Weights of a small mixture-of-experts language model, trained from scratch on English Wikipedia: 11.8M parameters.
Below are experts of layer 5 (counted from 0) of a mixture-of-experts language model. Rows are named router (the router's row for the expert), gate (a neuron's input weights, with its number), up (a neuron's input weights, with its number), down (a neuron's output weights, with its number) and show model dimensions 0-127. Each number is 50 + 12 x the weight over its row's rms, rounded and kept within 0 to 99.
Before each expert's rows: "comes before" lists some tokens at least twice as common just after its tokens as in all text; "mostly gets" lists some tokens that are sent to it at least half of the time. This comes from a sample of Wikipedia text that the model never trained on. Tokens count by the router's weight.

# expert 95
comes before: ",", ".", "th", "1", "–", ", "
mostly gets: " over ", " about ", " five", " between ", " around ", " more than "
router:42 55 51 66 71 35 62 50 43 39 66 37 48 34 58 59 70 53 48 29 40 47 62 65 31 45 41 55 32 37 52 40 56 21 31 68 62 47 56 65 61 59 57 52 60 44 45 69 41 38 43 56 51 41 34 54 52 28 57 40 44 34 43 39 67 71 35 38 40 55 54 64 49 56 39 71 43 64 49 47 56 67 38 52 51 61 69 69 28 36 67 30 54 53 28 64 44 42 44 50 55 28 41 41 52 33 57 66 59 66 55 18 37 43 53 43 49 56 47 37 50 57 52 65 42 55 56 50
gate1:44 37 36 47 67 45 68 51 47 62 64 37 49 26 90 35 50 41 46 32 33 49 51 69 60 62 49 58 56 54 63 52 46 53 61 52 38 48 35 35 52 55 36 56 35 50 57 53 42 38 57 53 55 50 32 49 45 56 42 31 65 56 59 67 62 67 38 47 50 47 73 57 45 54 39 72 55 46 43 57 57 73 43 34 42 50 53 41 39 50 33 26 76 42 30 65 66 47 51 47 54 53 57 61 57 44 55 40 44 62 54 42 37 48 66 42 58 57 43 18 39 30 56 72 45 60 24 52
up1:54 36 57 45 43 66 24 52 58 40 61 63 64 30 44 62 66 69 64 27 51 28 57 41 62 44 69 48 41 33 35 43 50 42 53 60 42 51 44 40 62 75 35 45 35 52 44 61 36 46 57 60 43 41 28 50 42 46 52 30 61 62 47 24 43 36 32 39 42 64 44 46 26 45 48 49 53 57 51 43 59 55 34 54 45 29 34 40 44 33 52 62 55 52 42 55 44 69 40 64 37 41 54 40 58 37 58 44 37 60 56 51 41 41 47 67 53 70 24 47 44 45 72 27 50 33 59 32
down1:58 50 53 74 48 31 35 47 47 59 26 45 66 57 58 28 46 48 34 43 57 57 52 35 60 51 63 51 48 59 20 43 32 68 56 67 50 48 28 31 30 36 56 53 63 59 29 72 42 52 55 51 53 57 41 60 43 76 31 50 57 32 55 59 33 64 54 55 54 46 61 40 43 43 44 49 56 46 42 52 56 57 77 48 40 49 39 46 34 52 43 52 72 33 62 13 30 42 53 52 49 39 49 60 54 58 57 67 65 25 43 50 50 44 54 56 36 56 37 61 51 46 74 60 58 54 50 39

# expert 62
comes before: ".", "°", "′", " | ", ",", ")"
mostly gets: "″N ", "53", "52", "43", "′N ", "41"
router:40 46 36 42 86 58 54 63 29 29 61 38 49 35 51 51 62 36 26 60 47 55 61 52 45 53 52 44 55 37 78 53 38 40 48 56 50 51 66 61 70 60 44 43 54 43 34 86 41 41 52 38 45 31 32 52 56 41 49 53 34 49 58 51 49 48 50 60 37 55 48 64 35 41 21 70 57 55 53 56 42 22 43 47 45 57 59 41 33 46 36 41 48 55 24 61 45 51 52 63 55 37 37 34 40 26 50 70 72 70 52 42 43 41 54 45 58 52 44 28 55 55 49 52 46 44 40 40
gate4:57 37 54 62 45 46 58 59 39 56 35 60 40 74 57 54 58 72 44 40 47 68 48 57 65 38 42 61 41 46 43 38 39 40 44 45 35 47 70 80 36 67 35 52 64 58 29 46 60 36 70 55 56 58 59 57 41 29 69 60 30 40 61 42 44 49 42 53 70 56 41 52 67 35 52 73 36 56 49 81 53 37 49 47 75 42 65 67 60 59 45 53 45 52 41 55 49 39 64 53 78 49 49 59 60 47 29 55 65 50 40 38 46 51 40 60 31 58 36 52 55 66 33 30 39 45 45 58
up4:43 68 67 49 51 53 59 52 73 48 65 37 46 43 48 46 57 47 38 62 46 51 31 31 40 20 59 55 39 59 48 51 61 32 69 52 57 50 30 36 57 65 41 58 55 58 53 57 40 86 38 60 37 18 42 20 61 51 52 39 68 59 62 57 48 68 52 35 38 47 52 52 34 54 33 34 49 48 46 47 77 45 73 48 52 55 44 53 42 38 56 41 30 45 41 63 59 63 61 34 28 53 59 51 52 58 51 22 34 49 65 44 59 49 41 50 43 48 54 46 66 38 50 62 43 56 64 50
down4:42 54 58 60 54 53 54 66 47 50 66 38 43 59 49 48 55 37 48 54 48 68 61 46 40 24 55 59 55 56 56 37 43 52 40 48 44 30 47 43 60 18 58 40 29 30 63 56 50 50 55 49 40 68 57 58 17 37 61 59 33 56 43 55 29 37 47 31 39 72 49 52 62 70 51 58 66 45 60 25 55 61 29 53 44 83 46 50 48 55 60 54 38 37 46 60 62 63 56 60 40 50 63 49 46 62 30 51 39 64 51 29 75 54 37 46 39 45 77 41 40 57 56 47 60 33 52 67

# expert 39
comes before: ".", " (", "°N ", "0", "L |", "3"
mostly gets: " JP", "°N ", " lb (", " code: ", "- • Density: ", " ISBN "
router:45 55 32 58 53 48 67 28 55 42 65 23 35 40 54 44 59 55 30 28 35 42 64 61 31 64 33 50 46 36 55 34 32 45 31 52 26 57 60 49 47 58 68 43 55 42 39 57 44 34 64 42 43 41 72 52 74 51 45 62 42 58 50 40 64 41 40 68 35 39 53 67 48 44 39 58 48 51 57 56 49 48 30 58 63 44 61 16 30 43 46 60 24 52 44 47 53 32 63 63 48 35 51 43 51 35 30 55 68 52 60 26 44 38 54 58 64 46 50 59 43 54 52 56 38 55 36 58
gate3:29 43 40 65 57 76 56 40 42 57 50 53 61 46 58 57 53 41 51 41 56 51 76 54 32 46 31 46 65 61 51 41 31 47 55 34 44 39 64 49 35 47 49 55 53 36 39 37 69 49 61 54 42 52 52 60 73 50 45 60 54 66 40 33 55 48 27 18 72 41 53 40 37 70 44 38 71 61 53 54 37 58 53 52 48 36 60 59 35 30 41 30 78 34 41 33 76 39 42 63 62 54 45 54 60 35 41 33 60 57 64 31 54 64 59 41 51 65 46 45 53 53 37 43 43 41 42 45
up3:50 48 23 81 54 61 54 32 51 25 59 53 64 42 51 41 52 72 60 23 74 67 74 61 44 47 65 45 63 46 39 41 22 59 66 55 56 61 38 56 47 42 55 52 40 47 43 67 75 56 58 54 55 61 56 67 62 76 50 44 46 42 50 41 39 44 34 27 63 58 62 54 43 59 57 43 38 55 41 57 38 40 42 45 47 44 64 61 38 41 46 46 60 34 48 29 76 42 53 49 36 56 48 50 73 41 38 57 55 48 55 44 54 52 64 38 40 52 67 63 48 68 41 58 53 63 55 34
down3:52 49 38 41 23 44 59 55 43 52 54 54 59 31 71 63 44 51 63 35 53 45 60 38 45 49 58 63 42 51 55 52 32 59 70 53 41 45 33 40 54 56 46 81 62 48 72 51 64 42 33 74 64 32 34 37 47 43 43 69 36 39 52 37 67 58 57 63 51 44 55 60 40 35 45 69 52 44 20 45 50 64 57 43 45 55 42 52 26 68 36 58 65 49 68 54 44 45 55 77 48 49 66 58 50 50 58 62 43 50 42 29 54 54 43 79 40 57 27 38 57 54 37 28 49 60 49 56